From a checkpoint of a small mixture-of-experts model trained on Wikipedia.
Size: width 256, vocabulary 21113.
Experts: 24 experts in each of 7 layers, 4 picks a token, a softmax router, a shared expert of 128 neurons.
Training: a variant of SOAP for the experts, 536M tokens, 4091 steps.
Below are experts of layer 2 (counted from 0) of a mixture-of-experts language model. Rows are named gate (a neuron's input weights, with its number), up (a neuron's input weights, with its number) and show model dimensions 64-127. Each number is 128 + 32 x the weight over its row's rms, rounded and kept within 0 to 255.
Before each expert's rows: "comes after" lists some tokens at least twice as common just before its tokens as in all text. This comes from a sample of Wikipedia text that the model never trained on. Tokens count by the router's weight.

# expert 6
comes after: " |", " ", "|", " (", ";", "0"
gate0 [ 76 137 103 125 172  81  81 123 133 176 158 123 129 118 194 146 157 128 116 145  65 105  91 134 111 173  93 157 145 164 110  71 135 137 108 112 109 146 136  73 135  87 135 157 153 141 174  96  40 126 118 147 109 154 159 115 137 125 114  87 154 106 131 176]
up0 [ 87  57  73 166 151 115  71 144 148 191 143 120 138 104 147 154  77 124 123 135 124  79  86 106 123 162 146 129 129 136 152  46 122  88  92 106  87 176  91 122 124  97 139 145 191  90 197 105  39 126 109 164 102 126 151 134 171 115 135 100 161 110 143 115]
gate1 [136 109 130 157 162 120 166  75  53 146  82  42 143  84 104 102 120  85 142  99 159 171 110 143  99 100 161 119 145 134 111 104 144 136 148 127 127  97  95 103 112 155 156 123 163  91  88 142  61 153  73 106 130 198  88 132 108 107  97 123 117 124 193  67]
up1 [ 72  80 106 137 121 157 110 138 231  93 214 158 108 166 141 159 106 111 100  99  67  96 160 129 110 141 161 148  81 129 129 130 142 121 105 147 117 157 162 114 147 169 135 151  92 129 177 126 166 114 122 112  78  59 196  79 131 120 173 102 202 191  78 141]
gate2 [142 131 215 133 167 138  67  96 128 133 125 109 107 118 128 103 103  99  92 187 132 110  66 166 138 119 100  45 126 137 162 145 132 197 101 128 151 159 114 134 117 127  37 103  76 140 104  60 106 141 169 110 120 150 109 104 133 112 145 165  89 126  86 125]
up2 [134 105 124 127 143  80 105  94 128 182 104 139  64 118  50 170 188 187 112 148 122 185 138 127 121 139 132 128  85 132 150 131 103  99 124 150 115 183  95 170 116 109 121 165 139 115 162 104 161 155  89 138 120  98 165 185 167 113 134 143  77 172 113  43]
gate3 [196  93  72 189 131 143 176 120 140 130 157 111 159 132 131  93 121 152 124 127 136 148 207 100 108 132 184 155 213 144  86 128 137 180 116 142 141 125 151 166 125  85 118 116 130 147 131  65 136 152 177 102 157  76  60 131  65 109 137 145 131 152 111 165]
up3 [ 59 153 156 131 137 104 120 128 100 123 114 161 121  72 131 123 134  83 137 105 117 121 169 124  86  80 141 129  82  95 114 143 130 148 174 111  81 171 164  96 117 189 180 117 151 125 131 168  95 178 136 137  69 175 119 160 129 149 135 153 114  95 136 166]
gate4 [104 115 125 110 194 173 113  78  98 162 110 104 128  77  91 170 122 134 131 129 123 158 120 133 108  95 227 120  97 110 143  67 138 105 107  68 158 136 189 136 131 107  91 108 130 142 177 162 159 186 128  92 118 117 137 139  95 107 126 119 113 107 130 121]
up4 [132 167 143 145  88 138 133 134 140 111 179  65 149 163 155  99  94 141 131 154 141  85 133 131 195 127 118 117 159 181 115 193 166 152  96 183  98 160  73 152 171 166 127 194 141 116 155 134 109  39 142 123  97 142 112 151 124 135 124 155 156 200 149 128]
gate5 [125  89 177 115 104 139 171 105  79 151 139 165 155 126 161 159  79 165 154 139  75 175 165 121  92 173 137 149 142 152 161 130 139 128 102 141 151 100  82 152 151  89  81 133 132 192 161 174 133 135 103 145  86 172 128 134  84 193 111 116  70  70 133 163]
up5 [132 158 102  95 138 120  43 123 248  88 104  92 139 141 105 128 124  66 140 137 245 117 117 151 127 139 137 123 157 101  95 129 148 112 138 142 117 157 135 154  72 156 150 146  96 132 130 121 100 128 120 132 155 112  90  87 151  99 141  60 151 168 195 189]
gate6 [151 166 115 122  83  69 113 106  79  99 143 131 134 164 105 137 140  67 136 156 144 151 118  89 149 156 175 144 127  86 182 133 113 100  77 160 103  82  89  91 182 163 144 106 146 111  97  72 117  87 141  88 114 102  83 178 106 132 104 116 120  93 179  86]
up6 [125  38 161  82 196 187 169 149 174 132 114 128  88 108 160  75 101 194 127 101 102 135 130 156  99 109  72 105 151 167 107 133 114 135 177 109 152 178 141 167  93 103 125 157 107 162 167 168 153 159 153 173 153 177 162 108 158 117 159 125 131 145  93 176]
gate7 [151  88 123 187  97 141 107 187 116 151 161  80 176 139 146 181 159  91 123 177 142 151 104 116 129  75 166 117 107 148 107 143 149 170 134 195 116 120 104 137 157 191 129 118 156 140  59 151 110  57 142 136 120 167  92 123  94 161 129 108  95 137 137 155]
up7 [102 159 130 170 169 125 125 111  77  93 153 148 155  88  98 108 173 132 176 108  87 148  92 182 136 181  82 180 131 105 169 144  83 114 124  96 109  85 118 152  91  96 174 109 128 125 127 122 151 161  77 101 108 112 124 179 140  89 153 173 138 155 144 112]
gate8 [147 114 123 111 115 168 196 107 117 111 129 158 103 151 168 120 145 127 107 110 134  99 132 135 145 105 164 115 136 139  70 143 180 136  62 136 116 101 121 173 172 125 108 161 130 145 141 188 134 121 154 125 103 183 140 125  93  51 117 102 134 104  95  94]
up8 [ 99 165 186 159 167  80  44 138 147  92 149  95 157 170  74 102 154 139  86 138 114 171 125 142  85 141 118 113 123 151 203  94 150 161 165 146 139 139 154 141  50 108 159  75 175 129 167 128  81  95 167 109 162  92  86 157 154 172 167 123  46 143 150 115]
gate9 [120 136 111 141 124 111 139  71  91 135  68  91 159  39 130  77  80  98 159  98 187 123 132 118 123  89 140 138 178 180 141 111 121 128  82 122 159 181 152 116  99 160  63 142 153 133 139 151  69 141  47 105 110 158 124 140  88 138 164 166 122 139 132 126]
up9 [132 141  71  99 143  96 105 186 125  79 137 171 133 161 105 161 122 118 140 112  79 143 147 144 175 151  97  78 118 109 141 192 103 124 102 127 113  86 145 158 112  96 175  77 115 117 159 195 190 126 129 146 160 145 119 146 110 120 122 109 130 119  93 158]
gate10 [122 177  94 122 101 161 201  79 140 105 150  96  81 130 110 135 135 146 138 118 169 122 143  90  94 146 169 174 122 152  77 142 212 169  66 147  82 121 170  99 149 172 117  77 151 116 131 111 106  62 188 174 134 158 131 142 119 122 139 116 140 154 138 149]
up10 [127  75  94 117 105 105 169 129 161 144 138  91  90 125 166 177 140 169 151  51 154 139 140 122 157 131 151 155 101 168  78 154 146 161 134 132 174 142 133  71 179 131 132  82 149  99 102  95 159 152 151 145 161 111 109  66 151 181 139 102  89 101  89 176]
gate11 [132 134 149 120 136 152 175 111 127 146 114 119  84 133 154 120  83 107 164 139 112 196 112 152 157  99 121  47 113 164 118 129 133 142 168  87  98 116  70 154 105  69 119 133 151 148 149 141 112 119 171 146  94 119 193 140 111 149 106 145  93 105  62 107]
up11 [136 123 142 119  97 125 157 118 103 180 161 109 129 118 102 123 114 133 140  94 145 159 112  99 193  96 156  36  53 157 118 140 204 112 119 145 153 147  83  93  50 112 112 106  97 123 145 198  99 150 184 109 117  91 108 113 117 127  72 126  61 127 123 169]
gate12 [150 161 130 106 113 106 131 170  94  96  99 148 119 119 146 128  81 123  80 158 177 172 163 150 145 117 161 118 180 105 131 182 115 153 114  78 156 130 128 198 149  84 122 140 113 139 174 103 115 147 156 134 139 109  87 126  84 132 115 166 187 148 165 124]
up12 [111  84 116  85 180  95 156 117  82 152 100 119 127 113 134 154 112 141 129 110  62 181 117 157 115  94 109 145 109 131 158 170 213 134 109 163 115 145  91 111 106 134 134 125  77 121  85  98 131 178 194 113  84 152 130  76 135 152 110  98 111 102 110 155]
gate13 [158 135 162 169 157 104 158  80 100 162 115  99 122 115 127 114 196 158 110 119 103 163  64  98 152 131 117 135 158 102 111 190 139  89 131 120 167 136 115 169 109 174 185  99 122  85 131 124 166 139 165 177 110 130 129 139 100  93 138 138 108  94 139  91]
up13 [162  94 104 108 102 117 152 140 162  96 105 130 109 164 127 161 186 114 137 127 107  85 143  66 154  86 111 150 237 123 123 207 139 140  97 136 115 115 160 139 125 146 135 200 126 117 159 179 133 131 139 161 116 134 128 128 134  87  55 112  98 138  93 147]
gate14 [138  87 145  86  80 163 180 146 132 121  77 177 107 128 101 199 112 119 133 110  80 111  81  84 156 126 146 103  97 130  46 148 194 104 108 114 130 108 155 100 112 128 135 160 176 169 134 113 108 191 121 135 129 131 106 129 137 133 145 243 116 112 132 169]
up14 [131 113 135 112  72 158 185 126 163 129 143 113 148 115 121 189 111 106 172 115 148  53  64 118 151 129 109  94 109 140  49 184 172 164  65 111 119 139 123 116 132 178 113 148 131 182 156 104 117 155  94 138 152  93 102 128 191 151 102 187 145  88 154 157]
gate15 [124 139  97 156  79 111 113 112 152 130 159 100 129 126 129  82 151  96 129 156  96 156  91 146 144 196 121 140 131 135 169 120 115 174 144 153 128 150  81  91  98 184 197 115 102 174 119 132 140  93 146  92 135 137 127 113 122 152 115 138 103 152 123 169]
up15 [113 108 155 175 192  76 120  91 100  99  90 143  95 113 138 141  62  85 121 132 114 176  86 115 135 158 155 117 152 163 162 151  79 130 167 143 142 118  91 134 145 166 111 108  95 108 128 173 133 116 193  89 180 118 151 107 123 151  95 118  78 137 117 107]
gate16 [166  87 141 147 145 128 125 161 115  63 109 131 144 151 156  95 133 194  96 101 109 176 151 139 158 153 126 109 149 171 165 121 110 180 147 157 110 147 155 138 105  63  91 145 117 177 134 146  97 138 177 116 146 150 155 105 133 123 117 147 127 108 138 130]
up16 [118 148 102 126 111 135 141  58 137 144  95 102 184 103 106 124  74 142 107 150  91  66  72 149  88 150 122  93 120 105 114 119 111 103  77 133 116 102  82 113 136 195 134 121 169 103 133 109 145 105  91 171 121 130 113 133 118 136 139 135 109 129 165  78]

# expert 15
comes after: " in", " of", "|", " on", ".\n\n", " for"
gate0 [163 148  93 127 127 157 128 198 121 174 161 112 119 151 109  90 143 137 175 160 116 117 137 169 150 138 111 163  90 156  79  86 135  47 103 202  27 103 155 157 114 161 141  99 127 131 120 117 135 148 150 149 118 103 154 124 157 129 115 116 101 176 177 130]
up0 [ 80  97 148 169  87 144  79  88  94 107  80 190 120 159 127 198 152 125 104  88 124 135  85 147 170 146 197  79 178  87 116  88  86 139  90 133 119 177 103 166 103 140 122 163 123 127 165 121 107 128 150 143 129 135 128 203 117 124 141 118 140 157  98 125]
gate1 [140  70 104 136 141 104 163 122 107 121 109 102  90 184  89 150  56 145 139 145 113 122 106  83 116 117  77 161 112 183 136 173 110 131 189 127 168  86 120 106  85 170 138 119 148 155 119 127 122 107  95 137 120 111 105 157 163 107  91 125 110 148 112 195]
up1 [141 177 128  94 173 132 147 100 158 157  89 116  85 119 140 128 157  88  81 117 143 121  58 161 154 129 209 113 132 154 118 165 120 178 124 127 166 139 127 149 135 159 121 144 145 176 107 173 177  94 174 165 135 114 145  83 165 110 115 168 144 108 149 135]
gate2 [137 140  89  82 126 120 207 128 216 102 158  48 132 167  79 118  98 106 131  96 129 142 148 157  99 134 140 124 141 132  58 140 114 149  80 177 155 124 122 101 104 207  63 109 184 110 157  91 131 139 147 150 144 104 141 173 106 127 115 137 104  60 139 105]
up2 [127  94 160 132 107 153  73 158 107 158  44 205 148  96 168 187 127 130 158 161 158 157 130 130 156  98 127 117 157 100 183  69 131  98 162  58 123 120  93 129 114 109 180  85  95 150  64 138  95 149  76 148 130 142 128  77 160 100 109 124 162 164 131 174]
gate3 [142 130 163  79 116 126 141 173 126 121  84 128 165  94 169 121 140 113 138 147 137 132 170 166 160  89 139  99 128  84  44 180 157 174  82 138 125 219 110 151 151 116 144 180 132 110 159 176 119 129 155 121 119 152 192 106 150 129 137 163 149  87 166 150]
up3 [118 112 125 100 119 163 149 130 163  85  47 104  89  94 159 127 137 113 135 155 123  53 120 166 140 122 127 180 169  81 108 167 153 199  84 170 135 179 133 160 131  33 135 158  76 126 140  96 181 106 157 146 119 142 142  75 126 117 137 155 157  88 144 153]
gate4 [167 188 125 130  67 166  98 167  58 147 161 192 138  98 109 113 122 141 128 111 194  93 158 122 148  12 192 135 173 123 176 131  76 159 178 103 107 141 108  97 117 117 181 125  95 108 118  68  72 142 233 113 117 187 136 106 131  93 138  63 126 111 151 127]
up4 [ 91  94 123 130 166 119  78 136 131 129 138  75 136  85  72 125 145 153 140 120  76 141  99 113 128  94 146 101  94 132 133 160 111 147  99 107  86 125 108 116 122 140 117 159  75 109 146  49 118 106  98  94 145 155 122 148 200 131 140 148 100 110  81 145]
gate5 [175 153 136 186 157 169  78 181 115 101 157 119 121 132 127 120  55 121  87 100 162 118 130 156 152  99  66  87  83 154 106  92 176 110 107 112 151 117 105 120 110 128 151 111 116 118 164  91 103  88 100 168  95  97 126 118 124 168 136 118 109 123 100 166]
up5 [100 104 114  67 127 147 176 122 150 131 109 179 142 102  89 119 147  89 150 188  79 112 178 124  87 153 188 181 178 130 139 164  54 138 130 134  94 144 145 129 163 126 104 180 156 139  92 153 195 181 137 106 134 166 151 107  75 134 115 135 146  98 140 100]
gate6 [175 147 134 143 109 154 107  75 195 128 122 153 129 184 129 186  83 122 148 107 171 150 124 200 173 109 112 153 130  93 105 113 174 126 103 152 131 153 130 141 135  89 116 166 134 145 132  74 183 125  99  68  73 132  99  94 110 148 127 150  47 132 196 125]
up6 [163 117 183 117 151  90 173 126 184 188 177  77 159 178  61  98 111  81 134 137 164 126 146 100 119  97 123 158 113 151 152 154 101 136 132  86 108  87 105 235  95  74 114 151 103 142 102 124 138  91 153 125 141  52  79 165 101  98 137 177 171 180  89 141]
gate7 [108 148 107 193 150 140 123 124 139 182 131 118 115  56 161 156 188  96 153 133 121  84  99 147 126 155 126 151 157 135 123 114 135 140 104 146 114 119 147 138 158 124 164 115 130 136  87 123  64 129 139 146 122 122 142  94 113  95  84 174 149 122 155 125]
up7 [121 187 211 124 130 155  77 118 165 114 164 138 164 148 156 152  96 172 111 110 118  70 145 144 194 108 140 158  75 101 119 128 126 141 100 144 132 176  78 129 152 122 108 175 143 127 149 184 122 144 143 143 120  84 132 125 118  92  89 140  96 163 111 159]
gate8 [ 95 101  91  52 112 146 197 122 131  97 125 119 137 142 119  79 151 149 154 128 107 112 153 190 119 110  79  70 133 168 131  93  89 167 113 102 157 147 147 120 158 145 107 144 150 163 233  98 142 179 171 122  63 114 112 108 117 130 140  70 142 119 158 128]
up8 [103 106  63  69 164  97 115 171 158 129 101  94 188 139  88 109  98 171 155  71 116 142 135 131 142 134 145 148 121 108 133 157  83 124  89  66  88 136 162 147  93 132 119 133 109 148 132 112 136 170  99 119 183 163 130 150 148 125  81 103 146 113 157 156]
gate9 [137 154 114 119  36 109 117  87 132 169 120 169 126 108 117 168 133 139 156 220 130 119 169 127 163  82 204  86 171 126 131 112 141  93 178 112  96 150  77  97 148 156 123 117 112 126 155  82 151 173 188 102  61  85 151 175 172 142 157 122  98 134 156 104]
up9 [ 82 156 134 143  78 125 119 147 117 156 143 192 161 149 161 157  97  95 142  96 113 117 154  98  87 142 148 132 144 123 103  92  93 135 158 128 111  80 119 129 148 117 132 110 164 151 160  88 167  79 133 113 158  27 105 142  61 106 117 166 134  90 107 208]
gate10 [ 83 183  98 101 120  58 166 162  74 167 173 126  69 134 153 132 127  93 112 118 101 167 122 124 108 130 165 152 149  95  94 137 162 152 156 128 186 164 108  52 145 125 124 193 113 114 127 132 153 155 125 171  88  63 130  77 108  90 122 161  95 108 171  96]
up10 [138 140 103 153 177 119  70 107 186  61 138 108 174 137  76  70 119 131 155 165 149 132 103 172 112 157 114  69 118 178 154 127  85 142 124 138 139  84 176 140 133 155 152 160  88  99 124  67  89 189 113 124 160 156 152 118 112 136  89 106 135 120  66 149]
gate11 [156 193 131 162 155  98  88  72 137 169 126 104  99  98 204 156 112 142 209 112 118 103 119 161 117  97 105  82 185  99  76 102 148 107  86 144 109 155 154 136 147 200 130 127  89 121 134  90  98 142 163 129 188 161 105 129 103 159  85 142 103 124  95 172]
up11 [107 109 109 122 173 141 123 126 100  93 130 112 118 160 100 156 168 134 123  80 179 140 141 141 149 121 126  94 101 101 110 158  99 174 130 130 132 153 129 153 103  63 171 191 137 104  70 111 163 145 184 136 104  77 168 124 115  84 137 109 117 146 202 114]
gate12 [160 123 137 133 113  89 142  86 114 204 104 126 156 154 115 152 107 140  41 128 153 180 160 138 187  82 106 174  96 115 159 120 157 142 156 124  97 131 131 117 162 166  93  96 109 124 128 111 111 129 130 136  97 198  99 186 146 104 167  80 114 144 154 128]
up12 [112 126 151 145 137 146 132  76 114 127 121 165 156 165  96 115 144 130 144 189  49 115  84 107 100 139 145 113 148  55  71 147 126 154 107 160 136 112  79 114 127 122 165 149 131 117 118 140 154 135 120 108 199 126 146  76 183 142  87  60 154 122 109 158]
gate13 [154 143 155 170 167 172 122 195 167 184  76 171 208 126 116 107 103 159  82 132 127 100 122 170 142 144 154 144 135 143 129 158 153 122 122 125 160 104  35 149 148 132 124 128 174 201 119 131 142 190 152 117 153 158 162 143 195 165 163  99  55 132 120 170]
up13 [104 124 143 140 155 102 110 111 132 132 195 124 115 202 120 168 116 195  98 132 196 131 107 145 163 152 180 142 150 117 127 128 196 141 136 108 100 155 146 152  87 120 172 157 117 156 127 207 101 100  61 134  90 121 118 140  63 127  46 167 170 151 153  73]
gate14 [172 103 124 155 192 199 133 157  48 171 149 121 146 132 178 127 115 135  59  60 122  84 200 137 140 149 136 104 172 115  92 150 120 119 143  78 211 177 118 102  88 112 124 125 119 211  74  94 186 149 138 122 189 174  89  80 191 106 131 107 166 119 122 109]
up14 [137  88 180 168 108 139 161 121 104 126 129 186 104  86 147  91  74  69 107 125  36  66 111 147 146 190 155 110 158 110  99 145 184 111 117 106 198 180  53 122 121 191 120  77  97 163 132 162 142 128 124 188 162 128 170 127 116  66 169 141 112 110 111  99]
gate15 [117  67 125 165 120 174 153 222 170 105  96 135 124 117 133 133 148 155  99 119 120 214 181  69 107  60 172 140 141 155 120 135  85 101 112 161 162 126  61  32 198  65  13  96 131 119 151 143 103 152 145 121 129 134  85 174 196 113 172 148 121 159  86 106]
up15 [164 167 101  76 145  91 113 121 102  79 132 103 136  84 169 134  91 115 177 125  70  89 138 204 148 148 138 136 142  83  87 166 169  74 157 119  92  97 195 180  38 158 147 126 149 104 115 103 119  89 126 144 127 101 154 122  87 123 124  97 150 163 121 129]
gate16 [116  98 110  43  96 124 120  93 165 132 137 130 134 178 164 119 165 128  76 177  93  92 140 128 147 167 146 208 132 149 176 196 107 162 126 105 157 113 105 145 158 123 118  89 124 108 149 119 102 135 101 146 139 131  70  93 165 138 136 149 131 127 120 132]
up16 [112 127 149 162 139 122 135 162 167 119 216 127 109 144 134  74 101  63 118 150 161 211 117  87 172 146  98 117  45 139 139 137 178 108 131 144 159 109 110 197 171 120 132 123  85  61 131 140 136 105  87 177 142 156  90 117 118 117 141  87 154 137  90 124]

# expert 4
comes after: " ", "201", "–", "200", " (", "202"
gate0 [145 117 109 151 166 149 149 132  79 142 129 106  76 131  47 227 126 185 114 124 120 158 110 146 109  95 147  72 145 101 177 142  77  68 109 140 150 134 140  95  92 107 118 179 100 138 154  78 151  99 188  61 104 100 132 108 123 116  99 164 132 166 144 143]
up0 [ 94 109 113 106 138 148 130 123  87  90 124 126  93  85  58 183 140 112 154 118  76 192 116 137  90  76 149  54 170  83 135 107  86  92 106 157 182 132 141 139  71 108  81 142 101 166 106  57  79  85 183  70  47 155 150 107 120 113 145 133  91 121 161 134]
gate1 [ 42 170 116  69 173 138  83 120 117 125  97 174 128 127 114  61 142 156  77 150 130 197 111 139  94  96 116 126  83 119 124 107 121 170 110 135 133  96 164 164 135  91 136 164  69 122 162 103 105  85  88 164 134  94 155 146 162 136 116  84 118  37 121 127]
up1 [163 167 106 178  95 143 154 177 115 117  67 129 112 154 174 132  86 182 102 124 103 124 154 204 145 161 125 144 111 149 115 227 164  80 146 161 113 136 106  61  75 110 161 128 156 138 119 134 185 112 191 146  81 139 124 124 164 176 114 124 145 133 165  83]
gate2 [131 149 159  87  87 136  89 118 132 119 110 185 146 138 175 123 128 167 146 122 113 113 134 162 170  98 145 174  82 152 118 111  90 176 122 155 115 108 131 171 123 118 109 141 108 130 170 116  96 156 142 140 130 111 122 126 153  99  95 159 134  64 182 137]
up2 [120 148 123  96  60 118 153 153 151 125  96 119 170 146 144 110 193 120 164 149 123 130 149 106 172 124 159 179 120 151  91 112  68 130 104 136 145  94 111 163 163 187 174 116  51 148 186 108 116 144 114 177 151 174 130 178 185 122 145 128  90  41 168 105]
gate3 [162 146 119 132  67 142 120 143 103 167 139 126 101 191 159  96 190 110 158 146 148 162 105  65 119 156 154 127  83 125 162 174 109  92 139 151 146 148 161 126  65  98 153 149 106 172 186 150 140 169 149 144 118 105 131 120 111 133 150 170 138  80 191 117]
up3 [ 99 155 193 158  86  77  90 136 149 167 169  84  92 107 141 142 132 116 196  82 129 113 103 108 123 130 192 137 157 128 171 107 126 176 119 171  97  96 105  94 146 175 127  71 128  48 158 162 126 138 124 129  69 148 141 115 111 143 179  89 126  93 133 131]
gate4 [113  80  99 191  83 142  78 147  93 151 145 149 139 144 144 124 116 125  65 109 186 112 181 113 148 157 122 158 118  80 132 175 137 110  62 131 110 145  99  86 138 111  98 128 140 148 128 100  86  98 118 105 169 122 177  69 127  87 124 154 190 136 129 126]
up4 [148 141 124 116 206 159 119 161 158 117 123 144 109 103 164 128  78 137 118 136 130  82 112  92 106 149 117  96 102 136 106 190 136 106 131  81 187 156 128 169 119 209 105 120 147  95 126  86 123 181 128  71 114 124  80 174 101 172 158 164  89 158 113 117]
gate5 [184 129 155  88 133 129 154 184 147 109 133 186  87 127 131 107 132  94  74  80  89 152 127  90  92  78 123 154 106 134 127 152 122 138 137 132 127 159 162 126 169 165  96 153 150 112 166 120 166 143 220 162 180 112 139 159 134 156 166 144 122 146 123 171]
up5 [125 147 164 114 132 125  94  66  97 142 123 152 128  94 106  72 137 108 109 147 119 124 132 130 185 121 170  69 124 112 139 135 121  68 121 131 106 148 162  87  72 167 131  94 136  97 163 124 112 124   0 112 100 126 103 108  99 123 126 202 114 116 146 148]
gate6 [ 95 125 109 124 184 130 132 167 151 106 146 137  87 165 104 131 173 183  33  58 145 134 116 182 140 179 136 222 125  86 154 111 141 124  91 118 117  71 133 142 142 152 113 107 112 133 102 162  67 133 105 134 130 174 104 108 111 224 138 175  61  82 138 123]
up6 [170 144 109 123 102 120 146 112 139 101 149 133 168 114 149 114  77 113 177 155 138  96  94 135 104 123 151 143 168 190 120 134 122  89  90 104 184 117 183 143 105  68 165 136 127  96 142 119 192 158 124 128 183  82 107 117 154 144 126 119 193 117  99 147]
gate7 [151 158 111 102 104 220 151 133 118 152  83 101 121 122 145  88 123 165 139 155 119 210 140 149 132 167  93  95 113 143 128 132 161 127 117 170 159 182  77 123 109 106  98 109 167 105 109 173 163 130 163 132 130 177  46 133 146 112 120 152  95 112 137 112]
up7 [149 133 118 145 120  93 126 106 149 112  56  81 152 141 154 169 155 131 153 137 144  75 125 160 123 135  83 175 139  87 119 122  92 139 164 105  71 141 133  92 128 160 151  81 125 119 101 167  87 125  96  81 102 163 146 131  22  85 157 101 126 137 133 158]
gate8 [163 141 116 118 124 133 128 137 108 127  97 107 155 115 121  99 127 116 125  72 185 184  77 145 133 148 175 113  51 150 123 116 119 124  86 102  92 175 126  74 166 154 136  69  52 144 162 142  99 106 141 118 180  71 141  98 181 135 110  92 138 116 157 166]
up8 [166 126 165 146 141 104 145 120  84 122  80 132  95 116 193 166 133  99  83 109 156 109 121 137 123 121  37 144 177  81 130 125  96 150 176 213 107 114 115  84 137 134 109  95 130  77 139 134 159 113  99 104 115 121 130 159 106 134  70 113 105 186  74 187]
gate9 [135 141 164 106  99 132 101 146 128 162 135  97 125 110 130  53 169  99  98 147 143 183 122 132 111 119  92  83 126 127 172 152 135 139  67 101 188 187 104 144 114 149 118 169 129 157 144 154 109 147 137 110 147 156 110 160 167 195 170 157 128 148 130 157]
up9 [103  83 165  57 135 204 141 149  88 117 175 138  87 150 168 147 158 115 125 126 130 120 132 133 169 157 125  99 132  88 131 115  94  99 132 199  74 123 147 145  84 129 133 184 140  93 159 149 143 138  69 145 102 116 152 152  98 152 114  86 109 138 103 122]
gate10 [ 71 169 119 101  99 135 127 134 106 105 163 136  53 124 165  89 119 103 170 148 156 135 173 106  88 127 116 208 127 133  85 124 140 123  88 138  95 152 116 118 149 170 138  90  85 202 114  97 132  68 142 153 178 152 177 108 145 130  96 205 106 156  85 155]
up10 [117 134 131 146 117 104  71 104 127  91 135  51 128 148 158 169  95 136 168 102 122 107  83 154 133 130 157  93  90 104 114 121 159 157 140 105  91  88 155 113 149 164 157 127 165  94 144 176 167 113 101 167 105 144 139 139  70 135 119 127 149  71 184 162]
gate11 [152 112 155  60 112  90 105 135 104 106  86 213  91 125 114 168 201 176 115 164 160 138 141 145 151 161 110  99 141 113 113  80 103  66  97 128 171 147 128 159 126 176 136 167 187  83 190  79 166 129 109 208 127 110 223 116 125 120 127 171 136  98 171 106]
up11 [119 129  94 122 162 138 147 132 195  68 109 139 100 161 122  34  78 154  84  89  96 174 112 173 173 113 169 132 152  99 155 124 135 134 155 157 142  93 129  79 139 129  92  52  77 117  71 133 141 155 106 150 106 150 108 142  83 151 173 190 215 116  66 139]
gate12 [ 99 153 155 141  86 124 171 142 107  98  91 123 155  87 158  94  96 104 115  59 143 153 127 109 126 112 120 168 101 167 155  98 160 204  62 173  98 110 129  83 114 167 100 134 119 156 116 120 121 108  82 181 147  51 156 142 147 151 149 151 163 104 136 146]
up12 [105 167 107 145 104 193 161 141 115 124 133 156 168 132 162 100  90 140 152 105 118 167  92  99 150 139 173 139  78 171  92 172 131 169 144 197 157 101 182 110 122 136 161 134  94  93 100 146 124 131 143  80 111 107 149  80 124 106 114 166 127 115 120 125]
gate13 [ 99 102 109 127 129  76 147 110 105 117  85 133 117 151 158  97 157  87 162 110 155  97  81  89 130  97  73 142 114 134 187 114 154 107  78 119 163 119 100 115 115  99  82 159 118  98 178  91 164 164  94  95 151 141 116 137 131  74 145 101 163 138  91 175]
up13 [124 112 115 150 120  94 104 127 109  94  83 146  83 129 124 105 150 123 161 170 118 110  84  46 118 125  98  82 134 108 144  83 166 117 118 162 159  82 130 124 102  68  88 100 151  87 183  91 176 144 133 116 164 123 125 136  96 107 120 161 126 129 109 155]
gate14 [156 101  83 131 135 183 171 126 142  33   8 174  73 171 126 112 122 159  75 128 125 117 116 121  86 163 109  85 113 128 141 112 168 116 141 168 117 140 169 131 128 141  98 116 149 130 109 120 121  94 148  85  91 137 105 138  74 121  80 152 100 122 118 106]
up14 [116 130 120 199 103  89  89 127 106 158 170 121 169 123 146  85 107 114 190 104 129 157 120 126 125 125 120 152 147 140 118 190 152 123  80  80 122 171 116 120  97 134 199 178 136 130 131 134 123 129 130 146 125  80 144 115 130 155 153 110 171  72 149 135]
gate15 [136  96  76 122 127 132 203 124  64  88 124  69 174 157  92 171 125 119  83 131 116 104  79  99  84 146 128 139  98 108 161 106 145 139  84 152 148  93 155 171 136 102 105 136 114 113 168  92 113 108 132 145 166 140  97  85  85 153 154 110 128 135 137 156]
up15 [ 87 134 126 140 140  80 113 149 130 150 123 140 103  99 150 113 152 140 103 136 111 116 156 121 169 147 172 196 163 150 105 130 127 184 173 108 112 152 146 112 105 110 111  93 150 154 116 158 144 138 142 162 105 118 154 163 169  91 153 110 120  73 118 117]
gate16 [182  94 119 138 111 163 150  92 115 123 115 160 108 184  97 174 136  87 125 111 141 161 153 125 127 140 121  89 131 118  85 168 134  78 141 103  94  68  62 119 123  84 137 107 153 129  86  76 125 140  87 100 107 134 112  80 107 118 150 171  96  91  93  76]
up16 [118 110 103 123 126  55 106 108  86 129 158 106 141 124 157  89 116  94 135 156  64 101 136 152  90  72 128 118  93 157 157 147  71 111 132 165 126 178 172 105 144 193 114 149 148 109 149 142 119 129 195 199 104 160  97 118 192 117  94  89 186 138 188 116]